Weights of a small mixture-of-experts language model, trained from scratch on English Wikipedia: 32 experts in each of 9 layers, 2 picks a token.
Below are experts of layer 2 (counted from 0) of a mixture-of-experts language model. Rows are named router (the router's row for the expert) and show model dimensions 0-127. Each number is 200 + 40 x the weight over its row's rms, rounded and kept within 0 to 999.
Before each expert's rows: a language model's description of what the expert responds to. This comes from a sample of Wikipedia text that the model never trained on.

# expert 21
It responds to: Taxobox list punctuation. Line breaks, hyphen bullets and colons in structured infobox lists, especially taxonomy boxes such as "- Class:", "- Order:", "- Family:".
router,210,210,153,236,248,285,141,148,229,246,187,186,165,186,176,239,174,220,211,196,155,157,199,166,235,149,193,204,177,234,246,259,214,233,128,211,179,259,225,147,243,223,211,216,193,281,246,183,157,176,263,161,166,144,191,206,218,189,129,212,247,241,229,204,202,203,215,170,239,276,238,200,221,185,256,176,151,185,160,256,174,238,156,203,184,175,210,125,309,234,221,230,237,233,140,154,204,209,197,219,202,259,119,104,204,218,208,198,158,184,144,183,258,101,189,235,179,241,236,239,200,199,154,130,209,245,197,257

# expert 28
It responds to: Name and digit pieces. Inner pieces of proper names and single digits in track lists and parentheses, like Robinson, Galilei, Welsh, 6:14.
router,182,164,201,108,261,195,202,202,209,173,245,241,134,178,174,147,239,237,212,269,168,143,283,161,183,192,211,215,210,214,86,215,217,163,234,175,178,214,246,235,201,168,219,142,225,147,227,211,129,280,215,228,271,281,208,183,162,215,181,215,170,158,218,207,279,168,108,217,194,173,199,226,224,155,146,217,175,232,163,211,161,199,164,223,185,249,162,202,146,256,192,263,197,223,243,211,130,187,255,168,198,120,166,240,151,215,202,219,149,180,205,268,132,196,150,219,238,179,241,164,214,157,228,238,268,210,178,211

# expert 15
It responds to: Word-start pieces in prose. First pieces of longer words after commas, "and", "of", "to", such as col(onisation), resp(onse), ann(iversary), and pronouns like him, them.
router,182,170,191,178,243,89,141,170,208,214,222,208,237,205,206,130,232,146,213,196,134,178,219,255,119,236,161,216,138,216,209,207,244,221,230,237,111,208,225,152,167,254,197,232,188,149,208,175,209,208,227,200,222,178,263,265,207,197,246,194,234,181,216,140,204,231,236,251,137,189,172,223,231,118,124,223,198,153,157,238,156,216,181,190,203,232,191,167,257,207,283,130,243,177,216,189,172,184,246,286,223,188,215,139,205,197,242,207,157,253,196,271,182,288,177,156,227,184,163,185,257,225,255,269,167,172,219,144

# expert 31
It responds to: Prepositions. Prepositions like in, on, at, for, of, under after verbs or nouns, introducing places, times or people.
router,246,165,239,177,194,159,182,235,222,137,173,188,222,175,185,195,238,276,198,277,253,207,166,185,236,223,234,181,206,165,192,137,140,176,200,260,198,225,112,232,128,204,206,217,189,129,170,191,228,159,134,164,201,187,191,156,183,266,264,244,163,212,175,206,257,111,222,162,264,112,167,224,138,217,264,207,189,192,241,203,172,259,276,230,224,188,199,264,201,172,226,205,240,146,268,245,248,235,183,135,187,190,186,224,215,184,216,172,218,203,164,131,195,201,169,232,204,191,206,111,207,120,150,175,245,196,147,266

# expert 13
It responds to: Table pipes and headers. Pipe separators, percent cells, divider rows and header words in markdown tables, like Notes, Stadium, Apps, plus ==See also== headings.
router,236,169,185,151,290,177,228,208,258,212,218,209,207,153,235,203,228,150,219,142,231,176,236,214,174,195,230,215,223,225,137,262,215,218,198,197,145,181,219,121,189,172,231,223,205,160,254,209,233,186,173,280,262,251,159,213,179,237,167,196,163,185,89,197,210,180,218,195,229,183,210,201,125,172,193,150,218,211,181,228,187,224,164,238,138,221,150,225,116,219,155,227,207,208,119,156,138,213,250,286,205,216,161,230,134,136,208,253,207,172,249,191,214,174,257,187,92,253,244,185,206,175,219,243,133,269,264,227

# expert 14
It responds to: Verb stems after auxiliaries. Verb stems after to, was or is in passive or infinitive phrases, such as be, found, used, present, perform-ed, play.
router,282,238,225,201,284,204,260,191,171,242,109,242,214,197,277,175,170,237,278,241,210,181,186,178,172,240,184,204,192,192,184,254,257,242,247,291,203,171,142,157,144,235,103,178,201,154,181,175,232,167,211,137,215,108,211,202,177,178,121,227,217,241,179,232,226,198,217,168,213,199,223,180,240,292,159,251,153,177,168,239,195,184,248,113,250,190,172,164,171,167,189,170,197,217,176,189,168,183,177,220,187,189,201,221,207,126,135,207,206,155,235,183,147,207,234,181,228,144,219,198,187,232,257,259,215,150,277,214

# expert 1
It responds to: Mid-word vowel pieces. Vowel-led word-internal pieces after a consonant start, like an in mean, ethanol, mechanism, also ay, ue, ow, o.
router,195,301,158,158,240,190,213,227,202,206,153,255,195,162,201,168,213,225,227,196,177,170,227,245,151,186,243,280,160,179,202,188,262,130,247,276,191,229,234,231,166,176,248,192,207,276,123,159,174,242,274,222,228,191,247,145,142,178,190,203,157,181,147,220,207,160,103,226,202,221,191,178,239,262,167,217,174,208,206,208,178,166,154,188,227,150,265,241,158,254,198,298,229,252,181,216,178,178,159,207,225,202,146,207,119,238,192,237,164,224,269,275,171,188,166,221,177,146,215,188,232,145,242,254,202,199,135,244

# expert 8
It responds to: Table country names. Country names and word or number pieces inside wiki table cells between pipes, such as Canada, Germany, Win, years in sports and chart tables.
router,240,164,163,135,224,218,141,238,255,196,187,169,249,165,152,195,214,203,240,266,167,192,205,180,150,276,215,220,247,256,185,240,233,185,199,160,189,188,258,245,224,220,182,244,253,219,155,257,136,177,282,247,183,254,226,158,177,164,196,174,173,237,104,148,176,255,103,228,159,188,184,211,206,259,192,267,146,177,193,174,219,215,239,259,193,293,181,166,176,279,240,236,165,162,234,133,153,155,189,169,212,129,146,220,188,184,227,240,183,189,143,221,173,201,174,249,217,194,235,235,231,250,129,218,173,235,222,197

# expert 10
It responds to: Word endings, discussion prose. Suffixes and second pieces of common nouns and verbs in explanatory prose, like discussion, violence, lectures, cause, details.
router,198,175,268,208,147,204,196,220,241,223,287,186,222,244,246,176,180,181,192,198,219,230,207,202,256,237,225,266,208,208,147,124,252,123,207,187,155,187,255,243,140,190,233,114,195,250,174,162,217,208,183,195,241,212,117,135,316,225,198,143,186,171,162,208,218,222,210,199,159,231,266,224,220,184,130,220,173,265,201,225,141,230,198,198,182,202,196,206,218,228,143,249,227,255,287,294,214,181,234,159,143,130,128,186,150,160,157,183,230,172,209,175,152,251,161,158,216,156,199,232,221,181,261,219,222,215,176,189

# expert 22
It responds to: Word-initial consonant pieces. Word-opening consonant clusters right after the, to, a, like ass in assistant, min in minute, Br in Breda, bel in belief.
router,238,161,204,172,191,156,270,186,260,162,224,162,221,199,167,206,197,255,242,247,194,191,221,187,251,209,235,177,201,244,153,259,189,247,250,157,186,145,213,243,206,172,128,154,152,219,220,190,186,270,113,225,147,256,205,185,199,189,159,151,226,146,230,187,230,249,272,197,252,171,226,205,226,139,171,184,183,165,149,143,202,167,287,271,217,221,177,173,124,181,173,219,204,220,266,197,187,235,224,86,175,172,159,250,148,280,191,212,208,214,178,222,163,238,165,129,279,133,195,218,223,193,216,192,248,148,169,245

# expert 3
It responds to: Mid-word suffix pieces. Word-final pieces that finish a word, often names or song titles in tables, such as -ed, -ing, -n, -ier, -ision.
router,183,164,202,106,259,197,204,201,213,171,246,242,130,176,176,147,239,240,212,267,169,143,281,162,184,192,211,220,210,215,88,214,218,166,234,176,179,217,250,237,202,168,220,144,225,145,226,209,130,279,220,227,272,283,208,184,163,213,184,215,169,157,220,207,279,168,110,218,195,176,199,228,225,156,146,220,175,230,162,215,160,204,166,227,188,251,161,201,146,254,197,263,198,225,239,212,131,186,256,172,199,124,170,241,149,218,203,222,148,182,210,268,133,196,153,219,237,182,243,163,212,159,230,242,271,211,179,213

# expert 4
It responds to: Capitals and codes. Capital letters and pieces inside all-caps codes and names, especially three-letter country codes in sports tables (MEX, BEL, RUS), plus accented bytes.
router,192,166,207,108,259,200,195,186,198,172,246,251,131,174,169,151,241,229,211,263,167,151,278,160,178,188,197,216,197,202,91,225,209,162,237,176,179,216,249,226,194,166,221,141,226,149,228,214,142,290,218,221,268,291,214,171,170,223,172,217,179,153,218,214,268,172,110,242,199,189,203,221,213,147,127,209,183,225,156,222,148,196,178,222,188,237,163,203,139,244,181,265,195,215,243,212,124,197,254,172,196,129,177,252,149,225,220,228,157,182,203,273,133,187,154,217,242,190,240,164,198,155,216,242,260,226,185,220

# expert 19
It responds to: Name pieces in tables. Capital initials and inner pieces of personal and foreign names, often inside table cells, like Hold, Backstreet, Elliott, plus accented letters.
router,184,162,202,105,259,197,204,201,211,173,244,240,130,176,177,149,238,238,213,266,166,142,282,163,185,192,209,218,210,215,87,213,216,166,233,175,178,215,250,236,203,169,221,144,225,145,226,211,129,279,217,230,271,284,208,183,162,216,183,216,170,156,217,206,280,166,111,218,194,173,200,227,225,156,146,220,176,233,163,216,158,201,166,226,186,249,161,201,145,253,197,261,198,223,241,213,132,188,257,170,196,123,169,238,151,217,203,222,146,183,207,270,133,195,152,216,239,181,243,162,212,158,230,239,269,214,176,214

# expert 20
It responds to: Name-internal word pieces. Middle pieces of surnames and rare words after a first syllable, often in tables and credits, such as Jar-ret-t, Bron-ko, cap-ab-ilities.
router,185,163,201,108,261,195,202,203,211,173,248,242,129,174,176,147,237,238,210,267,169,144,281,163,186,194,211,215,210,216,89,217,217,163,232,178,180,213,251,235,202,168,219,146,228,146,227,210,129,280,217,230,272,285,210,184,163,216,185,218,173,156,219,206,280,169,113,217,197,175,198,230,226,157,143,218,174,231,164,214,158,202,166,226,185,250,160,201,144,253,196,263,197,221,240,213,129,187,256,170,197,123,169,240,152,214,205,220,149,182,208,270,132,198,155,218,237,180,244,163,211,157,229,241,269,212,177,214

# expert 27
It responds to: Capital letters in names. Single capital letters and short pieces starting or inside proper names in tables and cast lists, such as S, B, Chev-ro-let, Hot-ch.
router,184,162,198,105,260,195,201,199,210,169,242,244,131,176,178,146,239,236,214,269,169,142,283,163,184,194,209,222,212,214,86,214,216,166,234,177,181,216,251,233,202,167,227,146,224,147,224,210,126,280,218,230,272,281,212,184,164,215,184,214,173,159,218,203,278,172,109,216,196,176,201,224,228,154,146,217,179,234,165,210,158,197,165,227,188,245,164,204,143,253,196,263,198,224,237,208,135,189,258,164,197,120,167,239,151,222,202,221,149,185,203,266,128,198,154,216,237,179,246,163,209,161,230,239,269,213,176,218

# expert 16
It responds to: Clause connectors and verbs. Commas, and, that, who, which, and auxiliaries like was, is, has that link or open clauses in narrative sentences.
router,155,154,220,232,123,172,220,246,254,147,227,238,150,178,254,149,230,209,213,221,207,192,185,233,163,271,141,245,193,109,212,232,161,168,258,251,219,171,219,229,207,172,208,256,173,236,254,272,170,180,179,197,204,181,149,262,205,135,260,270,203,171,229,256,170,195,171,194,250,195,158,187,273,148,161,201,177,162,190,188,227,136,149,215,138,165,183,228,185,200,183,157,161,197,302,258,259,151,206,189,214,266,227,249,200,194,151,186,193,230,246,163,110,295,242,164,254,182,223,181,229,189,219,211,183,176,216,170

# expert 2
It responds to: Biography verbs, infobox labels. Biographical verbs and labels after was, He or a line break, such as named, released, known, Preceded by, Personal information.
router,185,206,232,184,181,263,182,215,194,211,173,104,242,200,239,251,182,229,190,157,234,207,167,190,273,265,220,236,226,217,210,152,206,212,175,198,153,180,237,121,184,216,174,240,173,164,185,210,205,132,220,177,213,237,234,202,124,209,168,208,199,304,219,196,186,195,260,176,195,180,230,274,200,230,226,165,201,183,271,204,193,213,201,259,298,231,179,182,87,205,202,85,175,135,161,155,191,224,196,214,130,131,280,218,195,253,247,204,260,139,229,177,235,154,203,214,241,177,141,179,178,203,183,153,214,208,286,204

# expert 25
It responds to: Headings and quote openings. Section heading markers == and ===, opening quotes after said or saying, and first capitals of sentences or table cells.
router,174,165,221,170,108,208,266,241,181,235,260,161,213,186,143,179,203,217,168,224,166,258,231,194,228,97,247,197,194,131,189,202,123,121,182,257,200,205,215,218,264,159,258,156,145,244,174,189,200,210,186,176,221,249,180,136,250,219,235,178,174,270,192,266,203,214,232,306,200,240,170,203,175,157,199,139,189,221,214,226,204,190,178,199,122,225,154,248,265,210,209,176,244,212,208,298,166,211,210,181,199,224,162,256,209,107,242,197,169,234,286,172,183,252,170,141,163,159,204,176,212,213,243,182,227,185,223,169

# expert 12
It responds to: Infobox field nouns. Nouns naming fields or results in infoboxes and medal tables, such as medal, place, election, information, Location, career.
router,184,148,226,221,231,236,149,223,196,279,156,177,172,175,221,213,218,241,228,155,238,157,194,175,222,209,146,219,161,275,226,178,227,220,207,187,202,165,197,170,145,276,168,265,185,195,256,151,229,139,201,216,198,170,169,178,203,232,206,226,226,164,119,194,169,168,233,126,211,247,271,184,205,212,162,207,258,125,225,263,240,263,230,234,194,239,222,143,218,223,236,182,187,168,156,67,208,159,142,173,194,208,226,124,258,244,237,186,219,192,140,213,285,162,184,211,268,263,226,200,239,188,110,209,182,234,154,217

# expert 11
It responds to: Mid-word fragments in lists. Single letters and short pieces early in names and words within lists and tables, such as Ch-lor-odesmis, B-ackstreet, W-on, 1-972.
router,187,166,205,108,262,198,204,205,214,174,248,242,134,178,178,152,240,240,217,268,170,147,284,164,185,195,212,220,212,218,89,218,216,167,237,177,179,217,253,236,202,170,223,146,228,146,230,214,132,280,219,229,275,284,214,185,165,217,185,220,171,161,221,207,281,171,113,219,198,174,201,228,228,158,150,221,177,233,165,217,160,203,169,228,188,253,164,204,146,255,198,263,200,227,243,215,132,190,258,173,200,124,171,240,154,217,206,223,148,186,210,270,134,199,153,220,242,182,245,162,214,160,233,243,269,215,179,215

# expert 24
It responds to: Articles and determiners. Determiners like the, The, a, an, his, their, often fused with prepositions ("of the", "to the"), sentence-initial after a period.
router,186,204,192,253,184,231,262,191,125,179,182,197,192,136,188,198,225,236,133,163,226,184,187,222,244,159,224,213,205,139,204,155,190,168,250,267,198,269,122,155,237,254,200,271,206,131,210,255,177,157,208,264,206,188,169,143,197,141,272,245,191,209,229,181,226,173,167,205,271,151,90,191,210,206,271,200,213,230,164,203,209,139,208,157,127,223,202,225,183,225,162,166,232,250,178,249,238,153,205,251,234,196,206,286,192,245,223,236,136,296,251,161,169,200,286,206,176,186,226,172,149,201,201,205,186,219,161,160

# expert 30
It responds to: Media credits and "by". "by", "directed by", "film", "album", "song", "released" in descriptions of albums, films and series, plus "- Website:" infobox fields.
router,140,140,244,239,190,184,146,190,268,171,148,172,183,175,160,209,264,242,135,203,215,284,265,168,207,172,237,164,149,281,193,221,260,201,209,218,192,245,224,248,158,196,189,217,175,197,133,292,171,136,180,164,202,194,176,178,198,176,223,148,180,242,178,185,213,158,187,178,244,207,209,222,148,217,228,214,189,186,277,247,183,203,260,135,232,264,187,170,233,213,192,164,71,178,197,257,192,187,242,150,170,140,284,222,205,228,218,221,187,209,133,202,197,184,164,157,98,168,185,213,212,203,218,125,261,224,210,227

# expert 6
It responds to: Word-initial pieces after function words. Opening pieces of lowercase or capital words after "of", "the", "were", "its", such as v(acant), sp(read), qu(antity), Sp(encer).
router,207,158,141,113,187,158,195,294,231,225,210,196,185,260,108,207,233,214,140,276,160,146,202,195,178,169,213,195,240,121,220,167,222,198,230,140,223,257,196,189,148,157,194,209,209,185,167,167,155,248,232,275,187,237,220,147,186,278,211,230,128,153,189,125,272,249,281,191,208,154,168,218,176,178,162,223,218,222,188,146,206,194,219,211,277,224,190,215,222,228,162,239,270,213,191,216,236,200,218,227,211,245,205,160,162,192,208,156,212,223,223,247,124,267,139,175,205,193,175,252,222,148,125,147,163,240,185,164

# expert 17
It responds to: Line and sentence ends. Line breaks after table rows and headings, table divider rows, and sentence-final periods, including ). and ". endings.
router,202,178,164,196,226,140,233,268,223,90,264,191,243,155,172,194,187,238,162,164,167,271,274,207,144,179,194,230,224,203,228,203,160,211,228,273,165,172,189,241,230,133,261,167,229,172,239,192,286,252,194,271,197,218,164,197,177,182,184,245,213,205,205,226,261,108,183,196,169,183,121,245,208,165,205,232,144,269,225,231,156,207,155,212,178,206,161,253,124,217,167,171,237,202,189,167,211,216,268,231,131,144,228,252,173,193,205,197,209,185,195,269,181,190,167,265,186,145,155,209,169,161,242,167,140,268,228,243

# expert 7
It responds to: Infobox field lines. Line breaks, dashes and first value tokens in infobox field lists, like "- Location of", "- Country:", "Born: 22", coordinates.
router,248,136,160,186,217,298,228,200,200,299,129,234,133,204,225,213,227,143,234,166,171,140,124,206,210,176,195,212,161,229,265,142,283,149,187,253,266,207,192,185,182,235,199,206,221,170,238,159,187,217,211,188,151,179,243,206,210,189,115,233,231,154,242,186,201,183,195,156,194,244,174,189,244,234,157,184,222,144,189,165,202,256,227,171,188,136,205,166,277,210,244,267,225,196,221,100,268,167,143,195,188,220,189,139,208,186,212,236,173,198,134,209,277,166,168,272,216,273,256,207,196,175,206,229,220,216,181,237

# expert 23
It responds to: Digits and name starts. Digits in years and times, plus first pieces of names and words in tables and prose, such as 2-006, 6:14, Sam-uel, Lou-d.
router,182,164,201,107,256,194,203,200,213,171,247,242,130,179,174,147,238,238,213,267,170,144,282,163,185,194,210,220,210,217,85,214,220,168,235,176,180,215,248,232,202,170,221,146,226,146,226,212,130,281,218,230,272,283,209,182,161,216,184,215,172,158,219,206,280,169,110,217,195,173,201,227,226,157,146,220,176,233,164,213,157,203,167,227,187,249,163,202,146,256,197,262,200,226,241,213,131,189,256,171,199,123,171,238,149,217,204,223,148,182,207,271,134,199,153,217,238,183,242,163,213,157,231,241,268,212,178,213

# expert 29
It responds to: Foreign script and name pieces. Thai and other non-Latin byte pieces, plus capital letters and pieces within names and taxa, such as H-al-ovulum, Yugab-h-arathi, Ch-lor-odesmis.
router,183,163,202,108,259,198,203,203,210,170,243,238,130,177,176,147,236,237,214,268,166,139,280,162,182,192,209,218,209,215,86,214,214,166,232,176,178,217,248,233,201,169,222,144,224,146,225,210,128,280,215,229,271,280,207,184,162,215,184,216,170,154,217,206,278,167,108,215,194,174,200,226,224,155,146,219,174,232,162,215,158,199,165,226,186,247,160,203,145,254,196,261,197,221,242,213,130,187,257,170,197,121,168,237,148,215,201,218,148,182,206,268,132,196,152,215,237,179,244,162,211,159,229,239,270,213,176,212

# expert 5
It responds to: Nationality and adjective suffixes. Nationality words and adjective or agent suffixes completing a word, such as American, Scott-ish, activ-ist, histor-ical, fam-ous.
router,200,192,231,182,270,159,199,125,172,213,179,163,237,219,266,172,225,232,276,248,195,192,211,207,250,112,227,182,224,195,187,117,189,215,218,142,161,191,219,124,219,247,219,249,239,137,193,173,246,252,186,280,263,236,196,209,199,146,220,212,186,156,211,179,205,229,182,228,214,162,233,221,148,148,246,183,194,137,272,170,296,172,302,217,247,230,220,160,177,190,165,241,194,126,185,252,150,176,221,163,194,141,219,235,167,275,244,190,191,217,155,198,148,133,207,178,253,179,125,182,167,190,170,229,230,190,177,252